From a checkpoint of a small mixture-of-experts model trained on Wikipedia.
Size: 14 layers, 27.7M parameters.
Experts: 24 experts in each of 7 layers, 240 SwiGLU neurons an expert, 1 pick a token, a softmax router.
Below are experts of layer 5 (counted from 0) of a mixture-of-experts language model. Rows are named router (the router's row for the expert), gate (a neuron's input weights, with its number), up (a neuron's input weights, with its number) and show model dimensions 0-191. Each number is 128 + 24 x the weight over its row's rms, rounded and kept within 0 to 255. Numbers have three digits each.
Before each expert's rows: a language model's description of what the expert responds to. This comes from a sample of Wikipedia text that the model never trained on.

# expert 19
It responds to: Pieces after C/c/H
router:165149125108120169109128128134138142164157120168134123111093146121090104120147147141143113138130133131124143088143136114149172154159138099163136138078127177147140126163101122136137099101070140107103114155153093153085140128087106144127122133130141118095157103091141127155123119099106161133086158158161096146099081171114128115162086131137113160128139154129080107087098131111109144135149150142099114144117161088162119155151137066159123128110133115132154143156119156159114149089117101116173145134095142092156143110102107133118124113126155113162141141077135132124139136124097091093
gate0:098141110165140149109167101143101118108145125149148145116098179133122159134130095086175137156128122123113127147134111138115142135127120173129118157138099168092120078105113119154124128141096137125102128118166118133117125094093132150121157107155108105153136148158189151113159132121088089094113106118095144113117121134160092096124112177085092151128132137116108175139174096119103120152120095161172119145133101150183136159137107110131148129117130132096114176115129126116136113168123120144144127107170134157161102091142117128098152110066127146127099131128097128126096142129080176125
up0:116140134084114110076147149105150127124074141103096132113104149172166144162076105125108112138160102138120061091128128133129137063157108120074101144157088155127123151153136149134136126105121103169143140122125154122180128096145115112134147131138110151096101113108125109131128126107151116157155088148106145143090095124144121132107094168155109148098163129121090151190179129116174122143167134125138117140122100113131086120145137143130126132135125119146145127138109141146091097103153119087091141165110129098124112114094141133108121159147143113078134137155107131148160134154143130110
gate1:176124161152166077120117161094149118116127101122177136095123143110120065067137110139137163128123127095141100125163148130141166144149106148104144185154111131152140147108149110118128106129134117086118141142079090109077102161123135170147152134076183109142113125108128147163114133130135117154158126118129152128150099145142107155110144150102090133114109116160173107127104117139149076106126167109124122091116163163105139163148115156122120099140129145146097096144153142094131119066148130135137141125142149149101123113109115117111123134081133074136119131128111147126097140110135110138
up1:137108127154137127154115157109125155110099138129199148127137133133082096157122124144126149090113118129102121130142122114169158173131105123121135113177104128150115126124138135145116118145123095130087118148113136075123129151083122126174139104129138157152155094114108108117156128109122059121085145130099138137093114110162103119134128124139123193187145122146130148109109127134140122128154141092138103123148114117101126111155102124128127113170093124154127147151175120124175149134094110159158166141114090143111164075161125176174114139071103157135098125135093106109105145146117128158
gate2:144107160146156112144112135112092160173142118151135141114115125155085104120143132126113163144088115135165182124127167121148126127076129068125084143136096108150117120101145164154141104143134169141135144141133103123123131118151158104133101134108084147078155125131136144154165113089139137119124132125127187139151144131155160127117134129093157123120125161104152116154156148105148142116127114114133078075131080137136134143123097190135156128119146111145187133104139111127118130072145092074139160148128117112159138086142118120133122110196095169108129106122145139127119116126120156127
up2:129157120137106159151126159108150140109120139130142139113190106122123154149100166091140135138128135153127117159103150126138152123086100142121096114158141120155119133140114147144110166110146117141095116094144124147148151092197113130107166161136134139116151110138080110097138157144139115107088152131167143128128130102162063127146130109151140123089158147130097096092141080123188141132109157100145101112122125161110104103135092169101129142140129115120137151074140133106169104145135086142097148134134113109124079133107101129152168081120102167151144110122141148122174089123148151148
gate3:153182146101087181147124160077140106114135120132141140103118081139133134144135153063146114128097165150136122125171145145117174117129136089088155119107135094141126103115125134118122188128091129135166137095105103140121143172162114132113151108136134115155100128134104134160177114144127115117085098162099129107113140131091120114066139153125155131138139144131101145120127117164141157129144135138094052132190121092113130104143126122132131135148168111111097130126112087111112112106122130125155096130091165129144130134165133109115078120147102136119136138131157134116113077149147147131
up3:096092149150147092126144146142125134164178177145117178128131104132166126131137128131117141084174115135162103120133152116120148108150153129116140136160074119131140120121142162159107113123144154095148117099111141114148097135094139100108128103121135159124111109136147127083164098175115104108134093109139115135097160141125086120103124142068151115142070160114168131152120115128156140126138187188103122119140175123165115133120101134145106105108107148148120153153134136152145150153099123124182105120066118102181127164116143138117134127141133122160130149168115153130110122149092117128
gate4:109120134105121151127122104092083106118156108134116128108124129140152124156134173186117135134173127141134100075144121126118134139073163109159149109116114152117179138116180122137115123136113143123097129129147119115112130087162158130112176160136158123097146137114145102189125114122138120162135160128112142121140179100099103114172097148170174104113112156138084147106139131134146145130187162122105053102155129114142096154119110117130177124129135136131164098139144109122126127136121130140108075114163103143116133139100142141082094138123130102140090124111149160112151127136122119082
up4:120145168103171122124112142136145109117151134112110168121124143086150135145100171129114113121165156132131126144154121152098128096126202128110184114077122122157127147136093158133144134123121181148122098137111171161134115096129131096118109121160116067128119123121104132124153114113151104136131136113113104084057117131125136123132090088079120145166123129159086140122131127087131152149153142097101101111138148102103082115154095134144124114130138127107108119105161102152122149124084130156149148123145091122120184115081164129164105144150104149133153141107108117143169134117113159103
gate5:079165117135151105112136133112151112117126139142145120153093126077108176133136142158145146076162163136115116097137115115136182133143116141136122086099140095119114130134137108154134108118106117143134116160136162116149173100126145126113113115079142107126109105148139159130105126113072145137126119145150144123105149123169145149164140118085125115155160078122149090129155182127115111110125143127145100156123172096159164161130117145125094131123075070109122109130160111135127119151147125098153133148137141163184125109101107123151123117142168084148135139154132163142159130107106096059
up5:130124089104090157130126143161157130102102121114119111118124109158127166149140133136094126150150121137123121130109136137115128135154151124103111118113126106114101145161106114119149123155125156153145111159124148125150163142109162113125091161155091130107152158152150145113130118156152114086126136141161138115136180141147169147171108094121134162154097093084128126068135123143126116146116098076159120094161117137142161181144128090151119122106120128142116125134101146126152107199093161104155160139110111106161131084135083070143096070096176096152103114117109099106136111129130136141
gate6:132134144148124105123096085086115129102103118105124125104103114137080125132163125152163135152169106141086115141122111072102117127135133171129117135133137093110147140118110110150132116087099143117133133151112124151135110132106054148160094136117130117139117174139173095127102143111124159161090156102089151126086133111135108124089123165095140132161173157131119132131071122152106129129108128096121147137131134150114153110145143141090125162094144153165126127121133123130058148159158107154115180102107180144121139089104117120090109147094122113131111141139119144104185124106130102151
up6:120111132117153113108119143160138123080166129155100077141066120115108127145151124120179133087179104149073143146099142153135113130155099161144105154121144148151095166167157114121115119125073152112127141113138164156142120125123102123133131136108164087160136109141148111134057130150128142150103141140139145142112147187139140160143124133092102125173130107118139112153115099129094150131109123107119137145121177136139161137118154102128129108146112108111050111125152146125081139158089127142133163121143175106130121173143127155123121134114148123113104121151136184144134139157137138105
gate7:100072197123126172137113126146108107168111081119126095106131155145113163140110128155108142126169143081133153098140102154163141127121142083139155164132109101180128124144099136146160121131129159119153097168143113135096127132172133089118160122109180103065155143109118146118139139123125123129149109116140114132085146113134136132097114128111146136123117135107153141128098103100134133090161152096131075120136109152169124137107108136124153132146140096124165146100134140089116139140119123149118130121142158099139051154170172137142162117129099141155124105121134139122132133128128126198
up7:136143101152072136146114135129121100104119138114132128106111088127093107114079130161115104158142123131147147106119193158128193138107137120140147126166149104123152156139117108117169106113151130155192174116114135155135144119155141115155114144116203130110092117129140126116140103109134124115152151132146093112115121097160177145129141120097149166171109090100149138156153140151150122155127125143152109139146104089150109133170133153115140120128111084172112126117139126112115110113116121106156127109143168112047147127138109140096126106132076111157118132099125134088137107096167124131
gate8:103119158156121106119079115120133132109130162144124094130127089149127141134150145108081115132163173136108113096141138118115129133159115126161111134133109145144144119137135139135126157119115099131121111168121153126148096129098109124118100163127100144097144072135140121120111131112163154147125135125140149084117080079123110151142113144145121099149160123154149112099172131119141144146130163127107146160115115114068143108144115121104133125134160122204121155145135104130060119151165125057131061136166100127124153154073135094100109165145111104128131120127163132115163139173166109125
up8:138119159130172136116166181085114126130121167135127127135110135100148122123148143145113126125093142135116157129127128102151135121126087120146171144116090183110110172110187170132124120114113111115112146090098133124151184151148130138121112125110150093149077130107093138100142140139138156125101169143135162113141109134141104144123108141104142153128130153134106141084121116126122144102127177117118130109123093099093084133134064102120120135122161082139134136173151130153071084149100134100140123121121098159145106173120163082143111130122117126114153136119156170136139109195129110100
gate9:149161112146117095107154139162131133125196163151152134164094127136137123149093114103109112145135114126091112115148101093143135149151142134145127102126114123112139114108128104114094139117095150116134089139086109110143113153095135118094102173142118126170165097176104195103141140160141115127132104127142137127136125123096117114147155112172135082104129162138129101153117167129079129132138098136149144126175138098110163116123142102114139131135127078160181126157081092186102132162087124103144102099173147117147139124136103139150130148107150077132125122125115127102153082116114125107
up9:130115127131116113156098170106136116130137131122104116131073140130083126135123144087107107137142149154144109144167165145147169144144080110128090092144146128145119099156137132115098143119124123122138153083117119131155157128145091115139156134105123136151129122137124122179126123171173120100144147145160125148154138081119163091162135110096135111158114152149146106158101117129154094121125082129125115118131092117149119091165153176144110126142112163121166128105129132149072174153144114074064141093111083120135096106153110157134083137134136128100130161092100124092086104132131149150
gate10:104106174118105120091112107122109095155119118138121104157141169114103127112167170122118145120143092144116165107167121060109135153100197098121162134139104159128137144121139148085124134137144134111125147140109153134088101094134167141143140102101139123150091138167126139104114144144132150107097141132156128120147145079089155129132118128112161110083102151131140147141104123188092164131103129155090101131119154090157113157153111114105129087165150138115137153132134101087104097113086112137161121155170130156122144138115130172137103091126141116148106123117145130086139175096123146118
up10:177132148121144092121131118091149152168114156135081155113105106178120132125124150132106151126132143118081136115118084134164135088128131113103121133109132135104142105107139160132107131152113131124090146151153165132104130131109103163128155118156134193148116185163132118108144090096139059114108117161144123129109129101110126132193126081125161140128130088100107123099135115126108144121088131112139135146141169131140119118142130104153100109143127130173117134064166140127145103117100121143101120132132138145122130120151083120145165080110162172151154133104096119125162118095158100169

# expert 3
It responds to: Pieces after M/m
router:143179104130133143095118134155138171154163125164156119097107153126082111122131135136124111146124129118106138095164116118145164153114143128157152115116128146135159135161113123139131124067067133100102145161140126151114145102119129150145115169088163106117168104128150129154117097084098168090090134146157101130111138146108082126123096146135096140114171163119113108093109113089122150118106122144122101142111114078123125158152152090121147168109128109142147143135151127147126127106097094113146143144119132103150108124120092168101160096125165120143157084119109161087148138148086072124
gate0:108156123135157121097144119116121110174153124150140130136161089098116158120165139109098173105127101130129105159111172101137145132168103140095169114161128148127099106141119100125093154138101115129126138165135130165127130105149106104128151101151108123097106113126144177133111146166119151170101074148078118149129075083147097112125159174129097123130161133136105098116150064153138122101112136104129090162125129124154174131123124148117115154120119094117127135159180116131093155146079112154146142131127156108146146146130113128099092123124128156135073108158163140134120161144115094125
up0:131064115140132118109116081126118146148124105118129087104122130136153145125126108142128109167079114115099127154074145127131137089152143120162132206167104130103129091147168154098096168118147119142098139170141143140116093122172133114114121103094032143132129138128098126123118174132138124092126105165140120139110103088124112130104149141150112136126106195141126174128123117131136133133124142141150139141100125158100152149129143159160130117145109138116086146090096146131135091140124108126093137180141146148127153115126140143160135099157094155154145138101145153096119128111132146150
gate1:116122134139096113086158136142141073124132139129145108148167103160151123134117127147109111107093155108144137113156144148095151148148098122138151112131115089122144104179158139172156103141120153123132126083162135146122132110097086166121148162130136124146119106123093106115165112136134154117158132104135103111062118102133110098149129110107098115160131112133125128146092128174121151148165131184112145141095117104119063150089160126129117177170109139116093173108160150120117165170134079150134160105097147100163173093147152115151153103118134133102135147135125159135130099130129141115
up1:156125112135143178116172137095100156144101102146138121118096122128162109149119101103111094120129106118128137100138105161095128139128165160115127157055116108142121125138072150088147134126088106130147145129088136095160123110081125089124164088156150140149127107116159121125127146116171141085164153157121159166115133139114111115136066116106145116132117115126101148116133158141126149111152132193091116122198109141118103119164092111127104137138132065155131118115075120124147141160117119105124143131117137095097125171141116128166153134181144122130137115134143138123123146125126106147
gate2:136139161088137090113094148155167102112134152160124169115152114130091134164097130127122143151123159090123144143098136156086153103141202172171094099115154143105141131146109148174145115090107145118132131168115096123137148164135159106094122120118128104133112162138163111162138143098083114141173143114159149150127166120132129093183150104083125154128135094120105082095119154115098123151110131102138167097144142125143108161123118133122135141112137153149156156154129134117141097098136093131090146182134144167120083118110128147115083114126116096132148142127157132119133146124136135140
up2:108143120122073158092105105167135093106141151162126177122134127092093112110131133115184131147128126095092141123139138133115132133123169147111163063140118179098142138178158089163133108148120087147113116066127135153136127107146131110123147108148140105126128122128156120129116106145089116099138110112123117135086117121162148193131131134177116154115125104167118109109117105133116142142145122108106094139096122120091084119145128099129138119100155119105114180142164161158144158129134098153143115123161139141158132083163119131137131143099132094122105112133131192134130174159106102131
gate3:080101127143144139169145106136118094142133131166147137152145144130157139111139131142137172151136138131093114115108111120128154136166138145136063158121104179060129087137128127147131136103084133105180097145114104108117157177142151159116165118143133178087097118138109170150142113132129112121147157133076135148114135118165132109123145092162124088146124137086090138115158130135136130124107124106108099156119139154159105091142102114112165113105130144136133157098154077121123099137097137118137154122123139088108091091099151179140107146142124098133114153136151128104105132118077166135
up3:136134125117103127100148108160125111164116169111084107086113116167130121120144126082149139107101123116114101148126131079120100125145109161135093157124175103125149135145123106076128138132142155122117086132152153104120120101104096127167121156138115102104142118080141126151119196162117120091104119144102127129125116128133129128139144148157115156104130130172139137099099141138111147139146112128195117091102133159148153130137128111154097154096147109153136109146128125162139191197130160108106105131102142188165116110172149086146112147155148122118149128173111127156118129172141128116
gate4:098138141118159140157138140102139136056166147146143138112135182118113123140134127138111123137156184125136156117161133127126195126104123094130180098119135130120143142124127118155133142175117140095085160123127105105111122128084135128142097162129137158102091098166156095176099139159105148102136145142129149118144124138120122122110110128192091128157121092130095124148104121115124096120101091120113102179135173135156157162150090120129160145132146159082160112099116124137160147099143163119137103105162134112175101121172151104115166145146122161144145111135113119149132111125111119101
up4:122163132061131153100121106106147131117120162112137069113126145077127152132119130090101147157083125143139140142099119094152144120119089173116156147146134132139113127129134108131110091153150131143105124084137123135131125093118136135157141146092105130115125106113124082075129148145123173101071134168183164101131078092134129113154131136144094142162160141156110139112147115117141142123102109152111135130127136115126119134138101177102087152123132139133131170157161060114159154125128130106147151165127106099121176121154122112152164139159128115093111139125088117162126153121144130085
gate5:127142096109084138118141153138141128170087119150147144157128117136094100125103127113113145125108156116122109081146097121094138148143122123133141159156123160144148089133140115072145099100126066166114143144143158117123127133115119116138125128140104106111105132169166107176149137112122106150098153108135122121118118124152108120137073149103114164118160138160126129097109156153120127117189118142173080117111080114125147129131073122113142125149143111147139174132160127160123161136082136140119120051135141154128175132115116126130139125136092125144142123110161126122177177135111056133
up5:104119162120129137116135161132161167143114113114117145115113141098093156117152111130114147128138123123100129127102122107136156143148120124125139133124100159145109121084107138113096157111177105076079118131144106085126157112110141150129172114116117136181091129205056085134118167120138171113104130141120159111154169108116134158120153138147090100082164140117134100117094113141119092128172135140131129161096117161111081139136110115151140112147168188119117114096151108117096134151122112150125163108153156133098121132161169143158081124103103118135125124130112123106110109144104137144
gate6:083104122161113100149104139103123155115129119148137126133139154106136151126124138158088128154103114141105158090154154126118161134073122077131161148154148174138150130138123143152162109106099129119119157110152114176151123164113133156092106117084166114145113091138177129108119107100165127174131145132157135116096105157135130096113128142136085103163128134112129080136159143133094117170139113145118159179127163097136156116111088116096120095115128151113122160113150111107145102076101151144170132124142122111167141122097121098141131074137183077131157134102122140117113136121112132102
up6:143088147130112147151132126164144112161127132158129104149107106143111132139111089074113097137087129152089132143168136162105127191118117096127090127127115078148117150116138116103120157171136160154133113124124126108114122118118144092085134130130158119124154116187123129104130131154147114113104095106133113150168078106141114124116161119152124092085132176147173153137082164110120132109100101162117114096140162102181162130161130118123135113130118102136138078168129122118087120154112119115125159130142109099128102115109140160114142150107085109097136129151105130077113139184120156148
gate7:124126114158103138136141101110086075176190094129171132078155172121138116117151141134128147076120127170123107106143139161128100188140131149110145148172127136151099101146180139120144110155103183132097116116124125137098110147148147098126075127110121160119128138100118122102091136125136160115164171141073134146134132121164134132105144111155145112106145116138136132168102158138117142124099185134143136169101099124150112146159121132113142130127144123122133162106157128102098102137132129087120109117131155140095118123115133121129147143130118103073170120130104162119083159124083118106
up7:141116115058147107166073144172108123107122120102127111134114094121113153110104157104147115101107166114133171149112096160094139094145158130093140112155143115112121129126098107152113109121171125074117135126140138176168134080134131124141189142139100107118128158126166134128116131096156115108093070111129096123104142142125140152130069110095116137144143170119113150109156092123159120121123105096150145118126152126130124115154106129142068099121116113098136124150112093125173116128086154184133087153111100132137156102108158124107129135119120154168131106134107100137147098144127130144
gate8:139094132169135171123173137100056103116134163152127098115136137144100130082112157164107113125118147159136132109146118159128120106119174128169093128141120110148155083143171166117127132114103118129098109134149120115115079122126146129138091153126131128152142174139123135117115098158108115119134132125078120108090130101097135129118133143154162100115112124123152107177114130105135150128126156141126126143146126140099138144159167135130126086125135092078190127090153101116091144157125116057112104139131137129112110162121161098160125138169111123097162114135080159113166132131091094127
up8:112156104123145112096161148099105115106136124141054127169124149117128166117147183129155099123137103156159103120118122082113114134105107131133146121147140133142123119112168124114167107113139138111124104132077109131088123105150123124147133089154121129146141136106164127136162145146102149118130114138164173107083086146166108151126133110099149102131187130101113090140129141116118145149137154120094122170117130091151120128129121108142164085117151142150124153130169101109108139122177130160096169124154188095139169172083137107111154140112132119118126117109115177098096083127113102134
gate9:147098122120087147104134136127116110141180135149112146141118121099156134092093124171089135139161120118089160171115129126123117188136179132190139109116120122131160112156120146114112082057116105138152147125161136168109098127138109154111097174132117083148129109145092154154142119122115123122107185094168136138093123071099090116121088110125126144165127167114132108118120091121115110150158080132160141171139115108135127179125120135111136131127118141106142123132125135134142152118136126108094125148092153149129183159110140114138120114090145175131140133104130133108164130143135141141
up9:153101150099142138166116148113139123126125117103117082140169143154124133163124125109116145140173175154143115151100147090154128132136145098113125140142088128140109173102139151131123156126146151153105113142133095063166159141172155074137176068101100147125114097153097109106091140098138131140128141152111138128106144104118102112122154169130118107103103113112113164076144113133154113142127112111123077160081115162124120145133104112112159129148144149130113142113142129082145144143133103143167184144124123109102129174138121085143144120164118135146162116084158158099126129156115100115
gate10:159119146120130143135117171163181167121098126095130112130131157147120136156159145103120108108126123123096144128116160104099075112150147113125099150097132140101119156131130164139094131137130120116115161083140132106097127123095152109098188119141166124125165155177144148114128132125129131108100155161164146161166157163112094122090118101126175098120125134104118092059095118148129132150086174112118132106120140120119144142112102088110108111112168160104117142165106129146113111110110152121103110143140080129154127107107124130151147154121111108121162107111156142142172059124144093115
up10:146144127129116100134155111169177190135129116100138124149153128104166128150083090125152105148129168134135133116139124120132153154145127149120133087114124086127129125139097141109120138140145145122125179064092138081117114155104178144131126113095160139060144121126124110084146123130121088094136177091128120098143145143120138142089162113159143134138124094130120104106090145146115084111122140102117126123141126136110134112162144193123130158138162129143120161172132157107144141091157116111146166086133128147144169101088167102110150136138120107103157092123092138154131110104106130137

# expert 17
It responds to: English name endings
router:173138136126119152114123137120138142154160120146126121078107133141110126097151148095111091124108129096119118108164113140154163164139118089131141123108088172125127147156126124150114137064117149100103114169146111149133147131113131150137126186129150130095198102111118143166120095129096118095114133180127104147089153137135096070129119126141130145112175136098117115117105130121107161096150129146121087111123113127106131112143155105111123150105117085140127172111181133117104124107122116077142137122137109102130100141106085135099163119114145082165138095104117147099139159135081099085
gate0:113120094072157107103097112127169092104173130160136113152108127151148120169150110130149128106135086135093131127149166128122139155121144153129162154120148150132100122131106122137131135168098136118125138198136125177081132112138159120149115099121096141140110111115147117152152136125153139166120166145155135144137114169076148107106150138127113143126133155099111117126137117113160121116097129100089090146139118111107143112109099098152180148130119141095140072126117149098139106125109077148117137135089089085148132178107147100144123193122142172132130130142125093168103147139105109100
up0:125117132149141133087092154112171156109122132122141115148182143123112116102148117117141094147133116124113120153120164129121136169113087123158166104140159143113120118132160108122087108179165097144086120124118182105124137110142106115141132114123126111122125166165109146130096091120139136138110208125141128176161119146093115154113127149126130150111110166174155169122094095147098118145147119112079107172117116118123124127126092076117157138106157113104130096152142134136161130150160076139101102173113148150130089128127160114135146174127131099118094113131151088121111139132131150080
gate1:088135114092129126139132132126156095125119118135140152122131140161150137109139096107117151097119118131120116105160145151115163157127109152199115102118114162099155137170152145112132153157113120172111124119124108150119130149173135151100102115121093162086147161126131105153082119161149141181165145094160093091147143104128170126165143109123112071124134088142143124135128124110132145138080133142133143110126154065126122107139132087141158143157116129162124149189090112134108114112137124163174117102145141112108156108097131151136143124115131091111112201090139128110124112087127137112
up1:163178138136135148118149143113145108117103139111149099143173112099130159135098104102139166084142120141115138143123141100171113106155128140085126154141144116113097115120090112157139135122130132140112127147117143143092125125071137129127185122126163136140136122089151125165139169157109131114121116110118122063169154154112089072148129114134151114132113173101150150127126152146126152084135117132097128104091121146088117164138085135117142151121107093160093115112092149141118140121138137113139156154124163165160065127135173156122115131140129177144107129118138095151098126100108065097
gate2:140145154128154137080182147101130118166179155121193097152144147153116126139113118095126158103141138147127079119098145111171146116123112152106180128139117082108129121137135150117124096117132106107131099178137144176145130113086136131104091073111102145122101100097140093165149123139107109155130089130144114118149114168138131107123111148181147166107113117137136126166136140122150138137134110102127125097158122151139148124122096081108143165130158060142141119132119134106112156071130126105133177151140126116139137148127160152099138088181108104125132121137126141132099119105126106150
up2:180131087137124140136141122138126113104154098132164083132147103143141153083135095113148089135110119138163125126087142121107126116146162174119082128102135109111118138130083139146168122097127136123144110155125128172133113127083112135105150135159101081120147163125125118133149116134128116140147097078159126166171152148158117151149144151122117155119128124114122127187143149144149134103170082139130113137143162131123062146127112083145120134147129129105087134124116119136156122098110098126121135118118138117116178191163165152112131101100086127132076138169127159148151188117105141124
gate3:142116140092116112149073127144160135111107165143102146154166126134129077135134136103102109145137133111156141115125120156104163118143115144104147154105130128115117130164119130180124136149090138106124141179075116110150143104175117120121105140142141118127155155173152147157126107134153084121117081128149114111120129120163140128126076107111148116158115143110093116092144124133161126166132215168108103116135129138103091115129122163159135107125160135111095096107105150135171070152123138118118128130085099152167144123135109128128140133124113130107157121095117103174175078143142141092
up3:155119153132082124093168143133125177127132113111118142149131116143148087102171124108124115103185158134151124115129127112134092129079137055142108126175167090148111103131120115094145149127139105117111144110128140087110200129125112134113114167102116131093187116145142128141092104123140151139090118132132157125078114138110142145125109146094135133092141112130119134151134167139137109125130167134129097133143111127131133133175104135122127155115147151106141108124130109137186154159158112172087127147169143166119090117109101145128126135147130096149088153149180096151148105108164127150
gate4:114171100119123140115117114142127132094105136152171126151089130119132105134174124102085099132090119148163165123136123145108124105114140119113140132082096088187127144125125119108137126096164157122118140164075137182073180112119157157101140146169170151142151162181126139134107109104138145109133117105116137076074157158140069119114141121143128170086154121149120139155132115138126165120156139097139127117092121107121100140127111123127135140118138103170123094124145153169122134113121096106119123129137209116093102157141158111115131133110115096113120098122137122127142133116121135111
up4:108163120137132154127140162135148161172132111141069139140094122181137110092109135141094116181124134109126093137140085092114158155099131130117090080134115133100154121105130160101103135133161110155162156130132064128120114085137147124147127107152102137107148126150109158126146124159138142136080107110144142108128122166139127148110109173142097102120134154180119117109153139099135096142140088107103178136082127157092133114084130130148094136156150155116117117146146155136161126110118117180140082101098099141135147137103106158133125124103140102141126156137126142149120114177115183119
gate5:141095134131168137095117080141113136110141148135110109131113082155119142103171123089152133114089087116147121107115091129181134180119128160134109134089168116159146096144149095144140083146113148108099116172136130147130125168116134107125123119159134109094116109134099103130093156095127130113093142117083169145093114168144126127166117122150110156119078154154151147132095119133148179120126111094133106158179094172170155133167134112101148100120090162105111133101157124132144169131150115106119144112108131110145105129126138122142109154173114145120154146138164139168097141109127116149
up5:085109109116120140110129090127138149148122084128102121129139150123133145113122108109126077139127155080164160076100136149106110097134134169128120106150152133099132122091121137152107139155093168151138091141108101109137097147095132144119114140112151135094144173153117118135113110162151102112128104112132127100151093114142136187170134120136123117130134157079112111147195129141126112148153138149123135123077129140125125161139118088169126147118122094132165112169086117095127065124116110147150134149185115102121138142168146137146149111136114081170101148092160095125115159164138152119
gate6:150176161143135121113126116107096132129105137160149156148135150143123115130120099123123125124142144152105146099130132121122174143113119108099160146083121132100133148121121141102127163144134141124129133128145173090093147134122096159101111182140143112139149097161076121131139120076113142135076121137118124149147111149116143127143125133124156154130083084148158162096109135120136095130156111101139167119158129087104125130139142135139141152088117076138133137138105120094194103112116159118165116111144160122106166151159096165065172089131145078127165132125162147138191128100147104139
up6:188116137134147112157167135117147103144137126113086105133116144129160154075119140149080149128143110129114168088084132154143161157125155119123124097099076157126124108146148103147147124147159142118142143126104127128123146119105097161083117169125089105107146120147137124130174100117164077130112142144125137148115157144159188096111122167109134128123117127102134120093132168125154103100155073153112165130126100130125102150128115139127099106156101110092142158147113180132164140099156138133140108103142092161104115128127136162142119104143126112190120126111118100096110158185124118144
gate7:091123154130181150145122137114113080112102109123088108055127121137109142113122094158173147099161150072145122109131182140110138104147163114087093144159126127133128116163085132124077110123129124107117151079179103125106143128063153094106102123126116151130124091158135161141117129136125128139158080125128125146133129156129129133144152136140147134138145132134115142139121147157134122150137143107145138149137145115139082127117134124083152132112138094126151097105125102105136103103119119062127189110133176152158136124122189116109122150106162092101148132147140121098128123134123131083
up7:112183101127129132130150114125133138108126133118143148179102114176130135144139080115117135116126174126139132124141132123145125147162158112152097158160140075145129139120146118135125154108111111136102159129127158046134131108106125116155073136140120133143181089130103108116124099144150100102120062130172122150069134127137154130111101089130148169188128116115120079118126119076156090143130129134141157118107169146102165132141149109123078115143128127165115123110092139141128111125124180124152113129105151121130168150085130110103132128089131125118124156140095143126127104139149089101
gate8:104153118124091143135118139129114117130117101155095131165090132121105152072120093121139173146120158139138122128119114118121135126142106160156120132112126128104076115197105135169131154118109111149145106167121145138116131126129109143124139106170079097116099175127094111121141115095109151121108103151108124186145088136161120146161135107130102106140107143147108134097123166146124136113106132118125107175142176168104125124091130141151157129125166137130120087126127168114091125168123131146137175116049142045155115145129115139124104129135154133148134130142139179136106123114113114170
up8:154117115115110106144116127057121126138120063109127134186138128121124134135135148146124139169114161112173109160135112090095137152115118113153135146159145080140134100139147145153121155139145104125143132122123163128121148124170114091155177152147120158144143103102132131143129166123111101155090113133174191113091122142092129134124121133135103111125141126124105114103133133127129147162120113103100157135082130152155087124123161126158096109122142170089131128116121091131156102108083134123153120114134117116176147145166100126164098093079103160082089097155141085152130165123131149145
gate9:130148135106145103125101168127102131141109113114176104111123104125142149134130145143174167112152161133168120136152113161141132132171123144131104091140125099111170135142143083159137152131105156160108142143123137134127154155126134136168152176155148117166139161119106106113099080125126161153100108131117127153115093177127135168111113119143107116108149083092133099137093111155067111169105111119119134138147113074103143122168159071069111127099122130130132137129128124116181068131112144102136148123081095116112121133149135091115167149107144111079102133145123123110128136142124123156
up9:125156104114141148128143138130082170086108149106157116120149113125103117126113103130095151147148115179140185131161143177137168124124164151122185152110110154141130156073130161195120128133147162157126121106137126106152117132109141133113129146121126121101180111132148119106140115145112129180119074151142137128087082094148106101134084131127127148112136102118104139098127137099128089126088104143126120136129119103113176115172154106113109115099100126137145137137125138142087105116101102146131124139133121146136143146113115118112155130129169089101134171192097148083103160113100134107
gate10:112112089099144157115106149151140098148149159154121108139158104076124113130138191089181143120118107133120121120148154100138120151178133128122160127114138127127128138140135129115058126204126079107134121139121131146156133147114122093116121150119119146189132121159156099103124091129130142119119095165123163129087099130091131073132119118134149143129132135118175102121133118137109116194080134107093109140136097138102142129134100182121115126118117130110145107163134104163094097145130119128147140107093131123106149108090088127152138138133129119103125064097077121142129113108127143124
up10:107149154102153218122136110169131109161125153162147160123122124134122109132131083138161108084139152108130108133111150119119151095147149103129105123112144160126132128107107118110100108144138143148101151143150167115118098121123154155146089131164105092135123118175104119117130067161172139164117141142143145118171094088115142077120136166156113139152063109135125115146103149126095125161129130098135130162110137109101100119124130080119138070141087117117146162107120075100135143108127149129146101134146135109126097135133103135132093113165116117118127105135108150111115109189134135158